Below are experts of layer 4 (counted from 0) of a mixture-of-experts language model. Rows are named gate (a neuron's input weights, with its number), up (a neuron's input weights, with its number), down (a neuron's output weights, with its number) and show model dimensions 0-95. Each number is 128 + 32 x the weight over its row's rms, rounded and kept within 0 to 255. Numbers have three digits each.
Before each expert's rows: "mostly gets" lists some tokens that are sent to it at least half of the time; "raises" lists some tokens whose logits its average output raises strongly, later layers aside. This comes from a sample of Wikipedia text that the model never trained on.

# expert 28
mostly gets: " in", " on", " at", " In", "In", " after"
raises: " the", ";", "s", " a", "-", ","
gate0:119090118109173122152156146141176128068146122123122067140146158128104094194147199094138176088124086134103127125109121222056156164142132084135126121162141148163098108105165157141127151170089126120159154153136085136166126141143149106084110102110126133171063158141142111109155128156116064111
up0:101158131122125123151103079104151136170138147149196174152170086166147139167079112133159116144135120138119107129124127143166130110123076149101153147113125080039155161140132085141121085143123106129145113156134193130115091160146152113151186107136186153063148137150119102089107107169114149126
down0:110111185094128107156149183138133165127108110165178157157131126121088195140107077181118137162127123124171096121147108131119093157175145144109094131111129154138116156094133085176104133137152135090110085058152121092203162122129112162130129117139071064213078126088141141146107139098149140159
gate1:100116132174165132164140124163090140198131108103131153146149188121082095119149129185065166178139122086191104096119185121138122148205165125117155079150148090144089123088161135086104156118109204117108081142119101135104129131170129115098172084113132087155137204122130062116157151174150099147
up1:107113105162140145181140178131115130150125127162146149122093160156103154124141131181086121165172149090157094134129228085123133139121186166147157162136100115176020127091138078158086174109085155111097124172128129123142130138127088075113159068158165097151143149172117090111137133134114084131
down1:114165122076104146144120136121149143155114116160114131184123085115076120069083121091126157148128147091109154088090081143132146148162132109196088106166144171105199140146091097102151079109143065105132100085115129150156089094131132185146084184190108135133157130061089058138147062131104120140
gate2:160149151156157146103139129092069142099139137126157141101079140153088111083112125153080186102075147110105157178121103098138072091072149097124193101053129119124127102157146199133197103120185079164182129177096143153087157135179166123139141136124153145129109158175082132149062127125079113139
up2:093092127177152152088143150095113107147153046112147144147114123126134134136162135118114121086114114137118053178135095124119106112070145072105125126129178197139085119176095099176124155137146120127171160154101089121074176165146111130105150096132165173114141177087140078108127103200123159187
down2:109152173147095128094145191130154105118143097075129141116134154174126142108128139145080142076188156191149145181134103126150082099133106047095134115097044127098121090146137171108168050091146123114139096107139121164099110115091134102129116119118147104140182114131115144101134172150154173128
gate3:108132096110133153109135118146115135111119088125200135074143127128079158128109106156119125175098211069157100208055158163118126171158198147153134098143177138105093118116174050116089106154108143135103111081152098164120117071094137132119148138139147135138103140125128129154126180157207113094
up3:143136143191160081146134124100123131133147134084061134175164165128161100125155129075109173125215070121151135068133164107127123076116126140113128145146089104116201117139086189088202174133176116135140145161105162105129121128162106133138130131137093049092119180079090105150153144120112103183
down3:136110126188109116154123101105151116115125146140126154146127166093139177135104122143179118195077097083151108138168086112156167152152093140157125116220087137118112162127123083130083146126137150106152115098148126095067121133143142197130155101123148184176136192216124140123144100156074116131
gate4:130180128135122118121083109101141125127137098117175096134111106022112119100119113183125167069165112123162160124176144137154118069124188110113112146139130168128132105144094100151105141086152072146103083151109108173119174092138102065130130111037083091166158106120150111088182168091176119184
up4:118196143104143108116107129120132133100109173128141115138119129060140124139100129186119093081096170126129161096163088156118179106127150079135113150121175178117121118146156087120106083057091116098131074181088069102136201123080136077103128099112097094123165095080122103097149152071151150153
down4:120186110129112099111088134185121157143108128130112133069105098126133123112168091095086173159130163118137087134087093067152158192167071165128130196182084077161148193134088136097071122154108174159164202109135115106099087135222126164141110160081124156087116129161192101166130073067078124136
gate5:124102090151109126149170128125147135106168117147082168081096144124140154155156177150096153162107153191162148187085100184147156116084133140157146118139138123109132128100137094096142120094144156125096081146081137145136102151104168080189165147167136130045103139102098145124142129105090103115
up5:112131106179100113148137160106132164101149091163068135103093163104126156148156159155110171186085131157208149170124127140158174102116112134143131147103160129105119118099145142129146109150143147152070095150106125133143106124096140126169099129160144131073115132127042120132134136080125109113
down5:188086166130132212116115096130148137059118142178075061092145128124106113120097111078133095175101139083101116114083122150128214144177113124130070110071109109120142141156085113148110163149150176114149107131160138041172133107141138110127080152161138130170110196148114125073134146151130133197
gate6:137133102103085150066107138096158112202210159164109113119076131117114064124166168099128166114169151173064190121185122104166092148055130164125107214147107081123122064076098179125106163115160148161144161110140121132159123129108133165120091143008102168083142159132156179183134175101168090159
up6:135087126165086126200118157137107124130084094156093078139119124078118149155126105151149146102142140017117122135156128161074141145137152131122095109075138161171082125136221078151113112127131104049087136148111098147174119128090093083116142115108134083129170147140121140096165119103138145099
down6:104152098141152123116129154127116123114059122102104148163183070179132135111115117128079135112191153103111156073096113130132120099100138086105116112158128108106120148163134201082154115114142163190094162121186093099120084162168167112173133179153141144138081142093158150099102122208113110113

# expert 33
mostly gets: "b", "c", "f", "g", "v", "ucci"
raises: "s", "p", "."
gate0:130146093083118165117157171125162094163127119161176149163144067083118151059052184069099135104067114145131119120096110064134144120126106131135125139128181131143147102125144154161157159119122065150081161141077177147077110127158082092157164141178143203136117131164161125164150088132077163163
up0:097087132132168149123133179163099169195107181118137135117141080057099159022109117104137178109087115177137176122104062111150133056115145066157105101159187123104130124083137112160119094146132090088102148145108142123099126092158134135122128185123162111119098159192133140154111187171102150145
down0:093151162059120158118163186126158158178152125176108151168131084135091114173090125135112119147098130122153187159126175146130156133117150114114150086134139167094146119127108152130199096144134178167060068120122154111161113105170092110118105075162086139058128110056126197056079104120138173126
gate1:110122162164122129066127116126147087096142133121136157103088144119160120114134072139099146126163101147148163104174146123120152161117152113115154095080127117142120172165136153103142101108114168192158168172107155124118083160193156116063062125135134114196114137102094144138056161189084170135
up1:101123165132094130124131115153115133129158153140146144145178157073101101100131154103121135100077102098090082181101158132141113145059140134112089182157104121083123121105128160150128127195097169087144137101114119088091197168105080147126134178136113185123199152183143065198157133082092111070
down1:111106167136150144148136133155131134146138141155186120148093107157107109141100109093138153159098113131185119068165175128161132214150060119156157157079106105097117101151148144189132121102139103128080169096107137160137057096153158169058134119153106158096079134100166118088063140069069201132
gate2:192129162132112073111116113164138097146105092102203102123102167176143083056141101139160077119113134121118149179066153103159153144097127142099162135110066167130097077076158106129139089137090132106126104093120132131211123143108117132157157147205064107197131116115145144123167196142096128151
up2:141154194101114103131124110120167110146173143131187118116095128107120121100164111113114182148182112114133142160096117125135154160069129068176157126122089146083077143139177157129140095101030157075177183124158129091121167111108135104089166137118125091087161083142126117113155097095059153151
down2:106145138161162091108139131116112085107117132096089084121133149083109096193148124116152163086074151200144146085099134160170100074135135099100115145122109135086195125130080122071076128137139073131105133136135124121129052119170108097140142091123176156128123166161107183154085123173065137165
gate3:147117153108105134162127142114102123111080137121199158135092192099153142118031164086149107181081174190063135146139106087125128078114095125147071131139130163121072085123162079131139123111141118141111102117134114155076123129138111074164186147087135096197133140087114131122123089144062170128
up3:148167161141058130142118112176139128126145140137188138133111187113116097141113103088138116167111184063177148200072112087106172103116097151134071143214116121130081103193149091123130132084147056087139100119114134151092131192096168095126184126092157080167126107084102107105126126081130143123
down3:083157095081075113069111112124161157101073110071147091220107138120134146123113073147143179071108082123061117053136147144141080138161232125062101119116136142111146148120078131170105159134095137105172163093145160108156122113159094147096106139112129116076196118169114152134143124157126143163
gate4:087110097199098143142071197116143096121156162108113087112115148142143118038099131144099125102100169137099145062165105135133198199114093158128101174172177135147143111138092118124110135148121088158110108155141145161174119130159106123073103053130110098081154160116128138122102146090100150113
up4:090096145145126137137104154160068095133156102169118128087101173156130120123100117109114120156061161123073127105139072114136211178100120061100127115134123187092097093116113112181068163113172085133103136197177126146161136114139075100120095084119111059079114132138139211089119155120129109139
down4:195114111107123086095142106157114177193105082137077065104140097127112091118142167090101140093090139122130175151165114141161141132137146114179093149086189111172107063113138104119124167167123139150146148101137162108104147084187120139111122080120146088155116102161151103068179116115099153150
gate5:134143089127149182103137094140044106105104083141140168122108158144158164105060108123114170150141166099099149095102144117109157154052147140174201088176170150118161127114161113175138110127165183106137132176137147105173119097073089120118140117133106105139152055185124183141140193057180139160
up5:128197101086119065149111191070159127192144066134135102153152102084107203127128140082121141123161120138083159102161034113080127141127110124091100136165142076100134128092112158077080114168129097095093109091138126122096119135129134135108067137142105160205161157091156117113120128158170141103
down5:133174127167108121083108127142167162174141177132103075147135131119092070131168131114095085137162134146174145122102164104146127171164137073112128173116140078156076103155192144093120104150102106186140125112124153128167134126107137127119114182124144097157118147094132132108162098089155149106
gate6:168172164157134118132098110144115123155072131150100109157140128087137088186084228147173150202161082079149142119095150113163151115162143147160144099107140150160113098162118134080151161141095126125125172129144157098115142133113113111162139107136104177193115132182116123101112090124138114122
up6:119115097133106163121131129115137115080181150137112107064128098161180084087113096141135124062176102119113148110162145096121100110115145093123045139135184125124148200147107000119164106092179155118130137113132088154137155100179136141157165088129145152167183203093094078143142157137087130198
down6:099109066167136079148101139126053102158115120133076117120138097173108135111146121099103121120110187114151110171114117142145157137053120160127112146193131156135138114122153212103083171134119112120114104102106148168090116104146169173164069095176154108121125144135112129195093124086187071100

# expert 27
mostly gets: "'", " his", " her", " its", " their", "ic"
raises: "s", ",", "-", "."
gate0:095128116133121126122153105099159116146150155184182131132120114125106067124204114141109128050106150123091107101155120095086099100149098126109085117032174107125159127146142113158124171165123108144107180165140106188108115146155155125115118117140134122107120142111131159141101123173158120125
up0:133151115170143111152171122077184168169123172157126109160182131121119085084192112176136119114097153118086110119146139077107111122179117104094096100116136073090154120127148095187079104104139122121097188135095140133117120134113182153167145130139131094122079113083141140123133098169119155125
down0:146036099151146126150114120180159100139125146102112052086084098126173141072111092153113112161092119118110123128163175172153119149134111090068103123119170149106101141096158141139125099132148199128138129144121143044136159119153155131170194085124143141127140120114154180092126119193035117185
gate1:181135155116164163117143176125114137124105118200142091156142107131159169100108095154132111108097141095165133126131146071118101137156148181150132152113130156056078141129173153112147156125130128201139126050165127054104172087122154166106122153114108102083166149071164086169138108166091111162
up1:102151162125110138122100138091098116131126144106105158137089044117036142143128108102084083157158144127166133090167115166169152133136086109175080143067121096181125166184142123150124100125100109132107136129161176202169107077147095130145149137163145147094156048176095158111085206122064100126
down1:101170014106118100127083155120131149140110112107147093117100154095146085127170132218099089115117157138162107148176106063126146085140145123146142117121154185156202129123135192148110094168168129159164110083124075093085108133156154115163147138151150139078118125172163176183135094125138102164
gate2:178150117110120100116112100114050132127098138122127103119177140160142151136115161041170121120057087168115105072138128101108185105145092103159105117058090163160145109019132127168115136170139115136106180169129140136112168088197137126142130150159130068084129161141101165062161165123142147103
up2:134200073141137087139166138197133159146090104151117140190166147134127077142154148098076075116119152103140087134183097166071183104111146112113132151072179141132059168107119160151106093176132088101145118099135130150109103111105161116130180136169087089140138091087123196137155096173128045174
down2:136119125160141173142177096122159126151186154122092175119055121146138115190116170188117143111144171115132173079210149156106059197100127155102028116133147130126196109109158116149170141106041135107112103084118170130159087149106133112123083103123175138146156115133153113157095089128100126129
gate3:085130115104159122158093178166133139148141087091115128144129082087129135117163097119182118091112090131116207047105120148105131156102117137178126105195122110138168148197112017124116125103118138071114123167135121149097146139165149116134152164158105126135194110208175115116138107160122140148
up3:197140114118112110140154150108104088129139149125107102053114119130142141121134140132136143189119180152214115182174157117120129139168135084093125158101123138121135142104146217180124129119138091181135173095101112149154078117069135140186085070074137149136097177135099131125127171087100102141
down3:131113130167101096093139134143109096153098078093140139096174090151188146062191095154116148136140118122158145110130163123196079186153160123111179120155178141104131122154141125108125114051171112085133134068132129082135091136105146197138173151180161117119109080087185142091047112159122113081
gate4:053198107143152040151189108114188143187165111153170135123106113134149084137124120126127136083073104150156172148141075086086139089136150103140188105103087155109117097138072151129086148142124076175108175108121122123090127156127084079109135113078122161135090129171146093112097122144215107156
up4:168100131104059110192097089118097139150130135167150090133194119115141088127062160104172148163107192118153098123170128157136138134054130129083124154161179171126154106072149140165123091139023116151115100134134125132156153119105118186116165105155133148143106123120110179132136120100122129068
down4:191107049103135158169072134105078113116098164062147121117132126107088149118127154108100211150102168140131124094147132124162171069111076116146121116138142116124068154149154110132112083061126165143181172160115118121093103150142150206119131153090148072115149122118159146148117137113118157172
gate5:162129067110106160129109131067140140085127114132186119140172147162077126150071163168131111137080116106121104097116128118212152161177167204068118124125109072133094155163137136112151164136169055157128068107101140130143124125152107097120065139134076107134139073110179132110180226110106144019
up5:138054139081113065142087129161155127136135077183108157170086102115178178133132121140181177130095128226097122163103119113117132160086148099093133173107077182117185141128118106114080077118115151103170127145122193105126159102117117101103125151150124147086182157153144114185152124172094147138
down5:091143108158199119079121092188165129130131098138110159126196179132087117201151102116143132131071138142153109139161089159092153132139125182144113077128130141094092115107127143174140118146129143118057080080160166105109086143146220119145115101091109094200110129112128108085099095171109117128
gate6:074079096147132090150083134166139157126143151126113107198124143127150127092143153076099174128069217109099102101082080088145108141131086109104147150136134138175168115121146104153171124127138152073108109218122107122167092211127190144143157103143134080117093160082145107130102179159087120119
up6:139112062137122109145108105134148167087164142109132120171163153149142111103148145118129170107069168089117114092108093086129109151100065145110103135137116144160170111138109091146199081071139144108098131139156093121067150179136151116119111137138141091108122157103217099092155160141071102097
down6:101107118086129116177064102170140149118153118137133164165099120128141122127075146091085066091078163123161178103139151137149156093118135114097085132111156183139126154142139147096101180158052153136102062066160100115121201150152083098134116143142203165115139070133131151132147071160128044174

# expert 42
mostly gets: " \"", " The", " his", " he", " the", " its"
raises: " ", ",", ".", " first"
gate0:059128176091123149109221122151099129197189149178089064130115145115134128086150140122111141084127057104068094077155115093156037118152180084064097178134126111114150116112119122171105159158152102139105169165143100165125198148122096098159133109133135156119156061126131060124121159150127138145
up0:191103072152139097128038151121127085089176131096138132145127121153137120126120112111111094191097116093086101185151157118101213113192126129160139144111142182118129098111157134092184072135092173111145145116107155060173059185112176172117116122104118104125144136205137164113118079093125131093
down0:118083096128134117178094174123158120162100132132157059110081160156106111088118137142104163094112074140130113114147088180132096054183179134141141157139144136114119150169123126117116147106073234069154175156083084087145122103145096067186142099169161102144120103115103098150126111129115109149
gate1:114162123128108105120130156131151156170124099170053152119109144153087160096195133167211172143166132122121102149142152077168129133187195131095141129135175121157156104108157081090139092169123112130093156132119137118136154103120138126148142081171141094129154168082128130168104185143047144163
up1:114105099124133171118127113180128100148148083099165112166194121114181073135115123102120140121068145119169120123108118178171170124058164150101097163120094149091075153127076194090100151073176128085107108149137141165120097110149104137119131151126156154135082118087128112126174121113169083203
down1:156207127170116099119109165119127163174123117172107061167143145128140190094169135153181192111146043156084091137149195101124081124224103146111128080119146085115154124166104114121147117159056120109083153125051109079072137124076101158127095162126134073136144128092130135164120136129094182082
gate2:093118092153124129089114100142116161155107093127118076121106133148088159139130132085115122117106104114118100090114168063185139111147139179148090119153129126118111086090112177170164071074156060111131121136154053158146102082134150116136110086110129091074087138137078132107133150090143154103
up2:087154080113129162121188120174050159189146081103141132193092096128108153136138126186137130096088139109086137090084088139139060100150170114091162228155063099078146148150049136158159098133128148142165129110094102135139095180140157122155167087121111173130116141119159089117148098105175152125
down2:126165165120145150155127065130156148095083167112156119095184189111098132139164164094159121107146109180136139105155100139129108169118107127166087060172075173154110088107171067111155188189068050123042178137137146157097153126136112120172147168157136101107158086108119139125149127188110114073
gate3:190207104176094116129161151129141099085132179126122130127160101149152082129114108112097134149081194100086151138114124157056160120133102073084136168071095148100142112147135129096128119188115150150098165175076127112103133164094118132161176207092171132090123086176124109125152098166113087134
up3:104124145089180114103071099124126120170098111152137139103109144120109169123120186116113113098158073145176119107181138115188076147098125189205133069156197113148112141114117136142149115121141088074196108096148133113152114136175116137098135107207053144158119193116107164176091139108126159114
down3:147177081152108083096127164136084106091159116121145118089139137141128065143165172156124153154096204144082121113169124139133070199091195147155057083130117156140171103139147080158117118098129118097149199152138100118112153198104117149127125213140107113126155109150205163159121101145091105074
gate4:122102127142131123128104114167135160069087184133096154127187145115119183126135161100151116125069116091161086074146107075096078139151186098133139115100115113137158126150142120083161131125119082098121235091144149172189087138123092164112129050165119156132093132147107176121126122131104114124
up4:117203118113161168141129122128114127152132140121104120123104056132119112112135048111126138125138142169104156094139165181121150121124111122062131078226146093082094123116116105188124075129134218150155043131123103103077148162148084108165141195088168124129077138149175105109115123114142106117
down4:144108116147111123138209144104157087094074070178129080163185136182149132120069165100163092117109088078112118144137098054135096163113118135178050101084075148153164086078105131139122166174122081117137164182143136128165134130107202174084133074145100078075150113155101115143118110173159174120
gate5:103091112169132099183177160123085171173127124137139128084149083134137104132097113090143124152114123125159115093124148143182130217135130122127108138106148145116150159059186085117133071126136148139084174185133136167158111162116183060086127135113133141139196111149089092173145136099135100134
up5:110089109179146102202158138145132166164152115121118123114163076139135117119105107096117141113119145127144117083130175112190165203137102158133106124085165117109148150051199104113111071131133127146084141183162181169151126151109176110105108147102088124113185114161097070176137121095147070143
down5:117133108123103188112095132135155196134151092177099128165069095100096131124132071146091092144132148143078142118096131124097098184095059111091106094164132146149129126189097140101135121134117088093200123052134162154119152107098170131160108177105143125115118157088164119117132140105157118113
gate6:128090228036100181056174198099106126115033119065071097142169105083087128155164130101118132111097150103128136150140118123107085087117114159090082162223105104080108173128109133091146133102149125148094107132125149137132118092112142166101114134111141127153102101193095137098079117191146151110
up6:121143064136159066166120095126173098114191154146147172180128169140108161169094109085097140132151083175125114099146140106180135107119191129163115118123151167179128081106081127148091147139106168103149145150147085116068102169119085124118142095152203114104123134066211174135168205132093095133
down6:150165147106086149127103181137092103149083145166151102100131104111094079084117058113123110101158168200163128071087166096120124096127096133054176107172115131037143104113138092099138109142150137155148115102100135095149159075184124136113180149176117184123116152107114111112119155133198161131

# expert 21
mostly gets: "ucci", "am", "ak", "ut", "at", "ap"
raises: "ers", "ens", "er", "s", "land", "less"
gate0:141128101141063109112116089099130114092171151139113124123151132158141092103132138099065205111139133128142160117106103087207159120090177120133147067198089141121088129152168144135155123092156136129114126088135097106111096142121148141134119147170087147160161159083178108176207166089109159121
up0:163151105179154125117122135124084109124125114127107059148106117168125132133095097124142129146115098117097180158133144131099187149101123163189127092090202130179112075112113148047151168130176117113090167111149143103106133096125143140176076118118151140141133108123176145139114105165077140120
down0:124196106127104118074144153109153138155078139157134105089089164088175167139181114150166135144180226141122156090147112113060118108145104076108114161111111149111155192065072119127075131144115117137156192127157170105102146084088140071077166175153115126096125126108123152119108109139172086114
gate1:128081099123141171138112166103133146173142123106074162049088114127139112101120144154151135148151177172117164218126127085165102042183130133126160104144152087191141126157167081076124150130074154101146131122158131150132142140087214162134091153115098182189134161128112081134094115143108153121
up1:108166126141122118141117049166083144114097136174128127094115149095070142115158117066113119101090100094083087121141172156130147148147147124112130111094177164127162106169164133142214143092139116160163051143197109171186046150155107105126127211154144182089123111100103098154167173103126124157
down1:139123096106139124143155061154162110207129122084155151111116163152108126152107121204138115111075083124157139066147081102153105154085093129159153168102123118088124100137122096198088093140120174156164110076174144179138122098097119139116149148063152110156171096139149133077111140159079154126
gate2:171058165129140122122129104164136131137117129145126150160078126138137133149152082124154104112183147128076134165125086137131093141100213172184147133151158158169112091177060116138151151117102126148153125136106125108141148108136116114125068093124152079150147146118102134126158200145085125162
up2:201121198083128049135082124091139142140094108149101152171178086158118099147107116209120131136070132122102059155124128066155163137145163097150119106128137110158157141154143131123120172131152186145098128137116117079125176147085174115167132179067147106106132108095146160119145162081144129120
down2:109145119133172156087127064185065165105127105124090133109099186127137152195099126121109115103119101157096089090108145159107138099139144159144125101091144134134135188095165153134156170122127190121090111113176122137119114196212118136118112124107090108064135173165112093137135153136129079132
gate3:126137131151074127107115140142115154169148115222145149151113080101056141080145116113164139145113110087117115155116082148184153082157106194114148126192140127127170147085170092099180124115102083124189148157151117100092081109114141112084125130087182176114105098107109126078150152200130108108
up3:113122141126114086156133171164134173124123103115145142148156094082159099078108130056116108101131128160126086141083161117153036161105126153164137149121109110120114114071153107162107156148098119119100126067184138108144132154179165152125093122130109168100161087097112107097090072150133136144
down3:162145069128114182116156136166162085146152116110151162115143125177165121104086135118123117078166141140123141160163173099121128124092098113145142104139176122133171164144121105087135077061126175111052108148079146106099092171155126146135177117104148090176156133089121082155145126181105065146
gate4:165112114129221133148214099162090139195155063126104107094061154109156088123184096109186117146174155130176088134166132076126148126147145118113153139129115054168134146159162098122161081125104148114224110178130137151118110160105133114088139091109145141147084150122059091096113147112157060130
up4:111130090121157126130167088133109220167158072119164133102147163145096143122133140077158121151101144183174094095127163133099173091113160157163114113092186077140069094082106120128113109194139156092088125108169132092112072142135143070108129144139147135170049093165087121077165202118139088111
down4:067124137136060116109131115113186159087157077141105132158158106140119154107091124102102143119113056057145102147083113172136088135088127142092120132154128187090145109157194195146092155135144150183093100105114153090187125118182100131143130114144127106111110142138112083132127185111153146160
gate5:136123066096162118120194124156119116175121143186103158177035091105123174101088128131033091133116132095117114106165098166095127141191128125138123072176123143153087148160119146145153101180161119119104186132130142099143107079162121133106139199136064173063160076146149160119107113044134146111
up5:131111189136125135127104188154104145120127121147135145199106143130148117122082108118100076134144117103168138116105081081109115129117165228113150082159165170137158140136119093186133136215058124096116157111103093064178152159133105108140188082142074128086142078121161151096133111053139106201
down5:132117163083142155145065130109144183109111108105117165119153125089108127148062165112082107121114137161122151106129153161146143027158104154151068105150083100144115182145089179098159111167160132172138118142130189119140165174125071095132108115149154147153050121142114150099182139085180159107
gate6:130128118085094121175060091147145125113127099120123154085088082165092100125132098211101127161124121188158145121109168134148127121161105087137160053159122145137131118144144092155090120070217139115179170179175100121096089102118122165120151131133114125147102181086147078176171171119147162187
up6:187154103130124080117156141136100134108168182182124138111120149118105157143140115032124145092097111122116124128205082139065136167132188086150163194146151140104170074164121149111107147064159124180149089112102078145120139129135161109170136150129056110082122164146152171153163099156093146096
down6:083155111160093146089133149076077158105125149178151085097122149130136139201160118121141099131114146110161090154121115106113106075111166190088102073135042124164153150151123120155120170109112118113116103058118134144164107191159132113112165135175127164167107104138089138089087064071136118153

# expert 72
mostly gets: " of", " after", " when", " for", " during", " under"
raises: " the", " his", " her", " a", " its", " an"
gate0:133085136151081175149189093074175142129136122152125122092132132053188119150156138116136147108152120084130134172188077157205072119111152193105133107147141111115153124088157158148104194100122145133088097130047144135171137067068139184094103103176141144166126164159154150115082154137161101162
up0:123091131161089195149199119119156143138147095130112143090109140094174132132126097138128192121150152083168121161184074151163066090160066213119170135153154156118145112111117145122127184077177154115088046126102122124144114104097162175118113066218146146152169183112148126115103141134135106164
down0:113137158079132188143079123126146107081139079154144041186112116095084126102128121090151098137118136107119117162166108101089090098163060104140154095128118115162143149107152157132086119058132143129147112147144160169124129149123108095157138111119124105145134099182147142129096180060154139164
gate1:165168183140136164135115156101122138141125113111068097165179158165142093153112109125104181108132174147209095175092105105102083185170102130125172123156149107169143108118115132130129128165178172152107113143152111132044174167124169174097204151133120108158100169117081085120094093137087182137
up1:155173180113164159166115120096105133081108090107074114190194188153109081096104098122094192156175177161172126112082116133122083182155135153126147155159141098136129063113078097118082113155149114173126160086158099113064145149116159184124209111122135106144144168129055104133101129174070141150
down1:119091097097179091087133161177102138140119233124146147149127086130162124180077105136185068091106132180120114096154181154124148106115160169157099132142107142084154143094145112209120125104171170112154113095106134117159170117107063140179099133159137147140122079106095146183115097129129149169
gate2:117123149149132135166130117123131123083117094097139131094104184129184153135145136090157115142124203100097114157146151150091129148139113188105128198149112193206176096119144170119127165115098138120086103119091120151127150115123133150085103091143162160101115157045126148117091094116081129068
up2:145100128105092146139176157120157139179158124153106127175136056110112151173100131221145124094127009219187158139117089116162125088153125102135162075067110046101065158084144129156104129122119120118142113144125146118121131112113127101131175130107105108113111161143145098080172154109153169136
down2:113124075139111094118156132166145142178169089152144111146094098098103125170162144169124200172155080139166134124123098083166161116141111131141156154100146093108109128158170131172113107051195134151137100145101164193099089123108089135140151141044054171150148127130125120088110132117129062134
gate3:124096140085117107138104140127117119080159128127110157114130126149144237127114101128119124084164162156127170145119070159143135075125098072107120096079132154114141090133074121127158090186110094160100093106138109095109089139121102197196148134131144141123110095140137126099119145171134095116
up3:150113092145115187126143127146121166171042127113105075131102146132112080101178154127128144194132121181176105125155098120130099179142152163162175132181117158123151177095160135092119111096135138134158102150108228142152147139156162111141123185106153092148137159089129154121202095124058164105
down3:107077148129108147088097097103133122074135128186114193085162182170147153096097119193127107136138117154129143114164080102111122113126135126140145101093117066139110090114103137109148156177091078147019171072132111079150173107132202187147101152167112138168143103121063171110082124159155136076
gate4:159113176114096134117133134098135158092123142131091116098117142179096180132120073185135134162122100178066086167152089104144157105112104123091204097155147164119130128207135048142078104114137156144120116135139107060140128146188153159168118099149104052114199049116091101164131162114137129143
up4:112120161103110176131077124157169118121112133145146116124139055126176089131111142118125124116130116088120154097102123185126138096111122106141101108163072120126131160101072200157122099138072116140139162108142151152176112125107044086153147117120113139167102091213176163122167174136139174127
down4:102141098111165106145120185100067103131149135091129152139105125130053106115106118132129116148129069148152133120091092134142153117179107201138144159090195148139071117093088099146200160151124139143190116116119116081088118158185113148139192133176137183119079131092174132135062124109134076138
gate5:148130162143144149125121134168152146106107208144099098126063094122115159158128067136108103142084159119101101132185033120130114123187182092114089058126142128145091096126114082115094132150088125080169143124192160131131171072212107128098139133126138163151127160164103089091142151119143114148
up5:184141156142147147128130134201181142123127184073131122111122118075155106123155060129086088113144117161125118110172059128110130109165146112098113067153131157154124099148120124142132137169118064136166163077164098126143129054160152093131149194086143170135114140151106119058132122116114100171
down5:125124115135189078080144109185116159154152114139179152140160112090143180171092143136146106172122210118081163121208118188083060121164092146149143099120140151123206119153121134130141135141191104123142108098120125112140109116069136125140061119101136089127152148094143181115057094163102128056
gate6:147193104092018070142149159049094147112148127122170119137098125179131087134167116162149093037123162163130120110109151122135137159117131060127086074129114173125157142143157092122147116128151192146130104153066117162130142183165132073099140128194200099156075168117141084111140124161100162116
up6:155131110099031118171199085063114128066127146133109139107159149137137128165176143113096104116137110162167174134173120122087153111156198127106083102115148153153151131166101158154168130113124122142093104113117080110117146085113107167129085118163165151127113213025109176052147062164100114126
down6:161106162131158233090176091105118113156124132123150099114158115107115133143185141129132148131147157128143104155109140114140191148127165121148096118128116138096082144092112102096094110100121233153152154125122201117133139083129180093100170104137109120169102107183152126079042115190147099106